From a checkpoint of a small mixture-of-experts model trained on Wikipedia.
Size: 12 layers, vocabulary 32000, 117M parameters.
Experts: 144 SwiGLU neurons an expert, 2 picks a token.
Training: a variant of Muon for the experts, 705M tokens.
Below are experts of layer 2 (counted from 0) of a mixture-of-experts language model. Rows are named router (the router's row for the expert) and show model dimensions 0-127. Each number is 200 + 40 x the weight over its row's rms, rounded and kept within 0 to 999.
Before each expert's rows: "gets" lists some tokens that make up at least twice as much of what it gets as of all text. This comes from a sample of Wikipedia text that the model never trained on. Tokens count by the router's weight.

# expert 61
gets: "i", "a", "o", "u", "ta", "na"
router,251,121,177,211,223,64,184,175,220,225,204,180,141,171,191,239,274,219,193,193,257,216,263,251,160,221,218,232,203,150,207,208,148,221,226,176,222,205,186,212,238,204,206,226,225,198,244,177,176,165,236,220,279,214,213,152,227,164,109,168,255,188,204,205,138,155,208,165,194,141,190,236,229,292,227,231,190,185,193,258,145,191,212,144,193,188,172,131,220,182,223,213,229,179,161,168,232,206,245,178,190,235,201,258,212,178,182,243,161,161,226,147,154,288,246,214,246,176,179,191,176,171,209,170,180,174,327,246

# expert 18
gets: "kin", " General", " Real", "ck", "==", " Brian"
router,232,118,226,166,232,179,123,171,215,177,208,206,141,254,185,200,192,203,217,229,245,245,217,169,214,247,204,306,193,240,243,197,200,275,218,110,240,204,231,202,193,253,256,228,182,174,194,231,178,202,248,156,242,243,227,158,211,209,187,150,220,170,188,237,168,153,146,209,149,139,196,264,270,235,212,291,210,193,143,195,198,157,191,225,196,170,148,202,147,190,207,240,177,139,243,192,121,212,270,241,161,149,161,167,222,109,181,220,184,255,173,177,147,192,243,146,124,244,224,180,208,115,196,193,158,190,234,228

# expert 0
gets: " War", " war", " Main", " White", " Air", " air"
router,230,116,219,163,229,177,118,169,213,180,208,207,136,255,188,203,190,206,215,230,244,247,218,166,215,250,202,303,200,242,243,199,200,273,217,108,241,203,229,202,200,246,255,227,185,172,193,230,178,203,246,158,244,236,230,163,209,213,184,153,222,167,187,237,166,152,146,210,146,144,196,262,274,237,200,294,207,201,139,192,194,151,194,223,196,171,154,203,143,197,206,246,183,136,246,185,117,211,272,238,159,154,159,169,222,110,181,222,186,252,173,177,146,192,245,144,125,244,225,175,204,115,194,193,157,189,234,229

# expert 29
gets: "ed", "-", " two", " three", " $", " four"
router,232,118,229,162,231,181,128,172,215,175,213,204,142,258,191,206,193,208,217,232,231,247,218,165,219,250,206,303,195,254,242,199,193,274,215,110,241,201,229,198,190,245,253,228,183,173,195,236,176,197,249,159,240,247,226,154,205,208,187,150,219,170,187,229,174,155,147,209,151,139,192,266,274,237,202,291,214,201,138,195,197,155,187,228,193,171,150,204,148,194,209,244,182,139,246,192,116,215,270,239,154,153,160,172,221,106,180,224,192,250,169,175,151,190,242,139,124,248,223,176,203,113,197,198,159,191,234,228

# expert 14
gets: " of", " member", " members", " group", " out", " Of"
router,207,133,157,138,310,205,168,247,235,232,295,149,150,245,226,169,240,216,224,179,176,144,172,266,179,241,204,224,162,244,224,170,219,222,244,138,227,213,124,237,157,164,201,197,182,181,181,186,184,209,198,165,199,195,197,254,194,186,264,148,188,241,189,247,191,177,209,223,225,179,227,185,240,195,206,218,227,241,246,224,113,156,117,142,240,156,238,171,206,167,193,220,206,200,134,199,157,219,225,170,189,205,193,175,272,205,190,223,220,178,209,240,146,186,243,107,192,168,202,110,183,136,160,103,157,188,144,227

# expert 72
gets: "\n", "-", "Scientific", " Location", " classification", "Studio"
router,302,164,195,134,256,191,227,153,258,194,164,240,213,225,183,158,278,224,234,174,198,256,192,220,206,197,204,214,239,176,182,220,182,153,185,203,189,163,148,219,214,154,283,274,232,169,212,179,193,204,233,173,202,181,241,199,189,201,214,125,196,158,195,262,201,222,197,164,138,175,148,251,250,204,205,224,247,110,209,223,187,203,197,233,214,215,217,205,207,202,285,205,200,196,197,194,249,270,272,213,160,232,71,233,162,201,120,197,268,166,199,212,146,224,186,210,170,187,133,219,201,190,177,160,175,195,266,243

# expert 76
gets: "\n", "==", " County", " season", " Cup", " French"
router,230,116,227,163,229,176,121,169,214,176,204,205,138,255,189,206,191,205,221,232,244,250,220,169,216,249,203,301,191,245,243,199,198,275,215,110,245,207,234,202,197,249,255,229,185,173,195,231,181,200,251,155,238,246,227,155,211,214,186,152,216,171,191,238,168,150,146,208,148,142,199,264,274,237,210,290,207,202,141,193,195,153,191,223,195,168,149,201,148,192,205,244,188,142,240,192,118,212,271,241,161,151,161,168,224,110,182,222,185,250,167,177,150,189,248,142,123,246,223,175,205,114,194,192,153,191,233,228

# expert 56
gets: "|", "-", "|---|---|", "|---|", "|---|---|---|", " Registered"
router,188,133,282,240,217,187,205,172,221,226,158,296,182,228,198,225,184,213,227,235,199,245,165,161,111,142,228,146,260,159,203,194,173,217,231,174,253,223,206,190,214,169,171,270,205,135,202,243,188,195,256,163,273,135,267,227,157,196,221,180,244,263,227,329,144,204,195,171,164,199,172,253,251,239,179,216,155,200,188,208,154,193,113,193,236,184,198,198,211,170,221,242,196,173,177,212,187,202,197,121,107,191,170,171,269,181,175,183,146,196,202,132,208,188,203,129,215,251,278,207,267,136,223,265,163,143,218,262

# expert 65
gets: " with", " over", " up", " between", " about", " there"
router,235,150,189,251,229,113,139,137,211,189,205,220,173,270,141,176,276,236,164,218,258,172,245,248,140,180,182,216,160,239,222,169,231,216,224,211,237,177,202,136,184,203,235,239,273,191,183,201,207,136,273,186,236,197,249,185,158,171,117,163,219,167,186,228,213,181,153,194,188,150,166,171,236,201,200,210,197,126,307,177,199,212,181,188,242,238,168,166,189,215,206,208,246,121,246,140,161,156,240,221,201,149,220,235,191,133,189,214,166,144,249,181,172,217,260,192,186,213,218,219,250,165,212,201,201,193,204,213

# expert 49
gets: " responsible", " stadium", " extensive", " Douglas", " due", "*"
router,230,118,224,167,230,184,121,172,212,177,209,200,137,258,195,204,193,207,216,232,232,245,218,165,215,251,204,303,196,242,240,196,200,273,217,112,238,203,230,205,195,251,251,229,185,174,198,231,181,203,247,159,241,243,231,162,212,212,183,155,218,168,187,237,169,152,148,211,149,141,192,263,272,236,209,293,205,203,141,196,195,150,190,222,199,171,150,203,145,196,210,240,182,140,242,194,116,214,270,235,159,150,161,163,221,112,180,223,189,258,171,175,147,191,244,145,131,247,224,174,208,116,195,199,155,193,235,228

# expert 17
gets: " October", " November", " December", " 4", " September", " Green"
router,231,117,226,167,228,183,120,170,216,174,207,203,139,253,192,202,194,206,215,231,237,248,217,169,217,250,203,303,191,246,238,196,198,277,217,110,241,203,231,204,191,248,257,226,178,171,194,233,181,204,251,159,241,247,229,157,211,211,185,151,220,174,188,236,170,155,147,211,149,139,194,263,272,237,216,291,211,201,140,199,193,152,191,228,196,168,149,201,148,197,206,242,189,141,246,191,122,214,272,239,159,152,161,168,220,108,181,223,186,253,171,176,152,193,247,143,124,245,224,176,209,115,200,195,157,190,234,227

# expert 78
gets: " Park", " film", " Road", " 1980", "o", " Episode"
router,231,116,229,163,228,175,122,169,214,173,209,207,135,257,190,202,194,208,220,236,234,247,219,169,215,246,206,298,197,241,242,198,201,280,214,106,242,207,235,205,192,252,255,228,184,173,193,230,182,202,247,157,243,239,227,157,210,209,182,149,221,172,190,239,165,156,147,209,148,141,198,265,273,239,214,293,204,199,144,194,194,151,192,225,195,167,147,201,146,197,208,244,184,135,244,191,124,213,268,241,159,152,155,163,215,109,178,221,192,244,169,175,145,193,244,150,124,244,226,179,208,120,196,197,164,191,232,231

# expert 46
gets: "s", "'", "(", "’", "‘", "`"
router,221,208,160,183,182,186,204,173,150,218,179,187,182,213,102,182,198,255,193,193,182,193,139,166,144,222,214,223,159,203,164,218,223,219,209,204,193,193,187,169,180,132,252,176,263,178,240,210,201,203,230,283,204,183,220,181,168,211,232,191,224,182,189,209,213,161,210,200,138,198,189,154,272,216,192,203,210,218,220,200,128,157,230,232,195,170,203,160,297,187,254,211,140,193,175,127,214,219,271,262,103,187,100,161,165,140,232,186,153,172,151,189,204,187,221,219,179,215,146,215,164,159,284,154,153,250,259,244

# expert 21
gets: ":", "=", " Total", " Location", "):", " Preced"
router,251,218,139,141,180,170,197,244,238,152,268,273,146,265,163,240,135,304,199,237,199,219,169,187,157,216,205,236,184,250,169,174,193,167,179,93,269,194,208,220,198,212,230,239,225,169,255,133,222,166,196,241,205,176,221,266,228,171,190,218,226,211,107,281,216,237,162,157,143,188,170,264,146,218,185,270,250,201,219,159,170,186,97,160,214,158,168,266,229,262,187,189,174,206,213,223,193,217,195,205,181,198,177,264,172,236,141,240,209,209,202,179,194,197,197,262,122,156,192,166,240,176,211,236,173,162,288,182

# expert 7
gets: " Army", " championship", " UFC", " Air", " Cup", " playoffs"
router,230,119,223,164,234,174,121,171,215,176,205,207,141,257,194,205,194,205,216,236,240,246,215,165,214,247,204,303,194,239,242,195,198,279,215,109,239,204,233,201,192,248,252,228,186,171,196,228,181,198,247,156,241,239,231,162,212,209,186,151,220,164,189,237,171,151,149,209,144,142,196,261,270,237,204,293,209,201,141,197,198,153,190,227,194,170,146,202,146,192,208,245,181,141,245,192,117,213,271,239,161,154,161,164,225,109,180,222,186,254,168,175,150,190,248,140,125,246,225,177,205,113,194,194,159,191,233,228

# expert 39
gets: " which", "er", " where", "re", "==", "ul"
router,232,119,226,163,232,179,124,172,218,172,210,206,137,257,191,202,192,208,217,235,235,246,220,169,215,247,202,301,193,248,244,202,195,278,213,109,238,204,234,200,197,251,255,228,184,176,195,233,181,199,245,160,242,242,228,158,208,214,185,152,220,169,190,234,171,153,151,208,144,140,196,259,268,235,216,288,211,200,145,202,198,157,190,225,195,174,151,201,143,193,205,245,185,139,245,195,114,211,271,236,158,149,160,169,222,111,179,222,188,254,168,178,147,186,246,137,127,246,227,180,207,114,198,193,155,189,235,229

# expert 62
gets: " –", " -", " —", " /", "–", "/"
router,261,215,177,180,258,156,216,187,191,209,280,186,99,212,230,209,278,262,170,163,223,143,171,279,245,192,190,216,170,176,245,236,148,227,232,218,207,177,169,170,160,185,255,238,234,156,160,118,283,126,214,213,292,213,226,233,179,191,246,175,128,291,120,212,175,202,211,186,168,213,114,227,188,287,245,226,168,182,255,227,170,200,203,215,190,229,247,207,208,235,247,229,146,221,158,212,215,183,174,197,199,195,152,194,202,141,188,192,237,256,141,113,193,262,166,188,227,212,205,133,205,176,214,236,160,185,256,190

# expert 68
gets: " County", " School", " schools", " Professor", " Mag", " District"
router,232,114,221,169,231,179,120,175,219,175,202,202,142,257,191,202,192,207,214,231,237,248,217,168,216,248,208,305,196,245,239,198,196,268,213,108,240,202,232,205,197,253,256,229,183,172,197,229,182,205,247,164,238,237,232,157,213,217,185,150,223,171,185,235,169,150,150,208,144,142,195,264,279,237,212,292,204,198,143,197,194,157,191,220,201,171,152,203,141,198,210,241,187,139,246,192,116,213,272,239,158,156,158,162,212,111,181,221,178,252,170,173,146,193,242,147,124,250,226,174,209,114,195,201,154,190,232,228

# expert 43
gets: "s", "ing", "-", "y", " her", " and"
router,231,116,226,164,229,177,120,173,212,178,210,200,143,258,189,206,190,202,219,234,238,253,220,165,214,249,200,298,195,240,245,199,199,274,212,109,239,204,234,207,196,246,253,230,183,174,194,234,181,197,243,157,243,247,230,165,208,217,186,149,219,167,187,237,174,153,146,209,144,139,198,263,272,236,206,293,209,200,138,194,195,155,190,223,194,173,148,204,146,192,209,243,183,141,244,194,120,211,271,244,162,148,162,163,225,112,180,221,185,251,169,175,149,192,242,145,128,245,222,177,211,117,193,193,154,191,236,229

# expert 19
gets: "==", "===", " ==", " ===", " career", "---|---|---|---|"
router,168,162,283,144,221,144,184,199,274,251,235,247,162,258,158,195,210,335,212,185,189,169,253,208,124,278,205,265,179,232,141,178,230,238,269,181,261,166,188,142,142,114,209,188,242,211,231,161,156,230,201,149,182,202,248,149,203,156,175,202,216,202,137,193,178,263,215,159,185,183,248,209,185,221,231,184,193,228,232,117,223,193,133,188,163,225,114,192,228,227,180,178,147,262,245,114,251,237,213,168,195,258,237,176,174,161,158,238,222,227,174,167,176,246,256,110,241,230,144,233,211,115,237,196,182,176,257,261

# expert 47
gets: " Final", " Fourth", " Fifth", " County", "ère", " Battery"
router,231,116,228,169,229,179,116,170,217,170,206,209,137,255,192,207,195,209,220,237,242,254,213,172,213,249,203,305,193,253,238,197,199,274,214,108,238,201,236,207,193,246,254,230,178,171,192,229,181,200,245,164,244,236,231,159,210,211,184,150,225,174,185,240,166,151,146,204,151,140,199,267,274,237,213,294,207,198,144,198,196,155,188,227,195,168,151,200,141,199,207,246,186,140,241,190,124,210,272,242,157,148,160,171,221,108,180,219,186,250,170,175,146,195,243,143,129,249,223,184,207,117,200,191,156,192,231,228

# expert 9
gets: " de", " ", " do", " la", " al", " Al"
router,192,113,146,158,258,168,188,185,146,232,198,161,124,211,199,221,210,266,309,196,165,226,186,169,269,207,186,196,170,206,212,244,249,191,257,182,208,224,254,207,143,233,159,248,191,160,183,231,182,250,265,131,218,184,231,202,177,273,151,127,249,247,148,207,180,257,127,184,213,163,168,215,226,258,214,236,138,232,211,132,186,155,212,186,211,144,102,203,179,158,188,219,279,235,216,216,193,197,205,258,181,224,128,172,156,191,214,271,212,194,234,157,234,226,231,209,163,153,207,153,262,150,201,129,148,119,224,219

# expert 1
gets: "er", " importance", " ever", " entrust", " experience", "56°"
router,231,116,226,158,230,179,124,173,218,176,214,207,138,255,184,205,190,208,219,228,243,247,219,171,212,247,210,307,195,238,243,198,196,272,216,108,240,204,231,201,197,253,260,228,190,171,196,227,177,199,250,160,240,238,230,157,209,210,185,148,220,173,186,239,166,160,149,209,147,143,191,261,275,237,214,289,211,193,144,195,193,156,189,226,193,172,153,203,144,197,208,242,182,138,244,187,119,211,268,243,159,152,158,169,221,105,180,221,187,255,166,175,149,190,246,144,123,248,224,180,216,112,199,190,154,190,235,229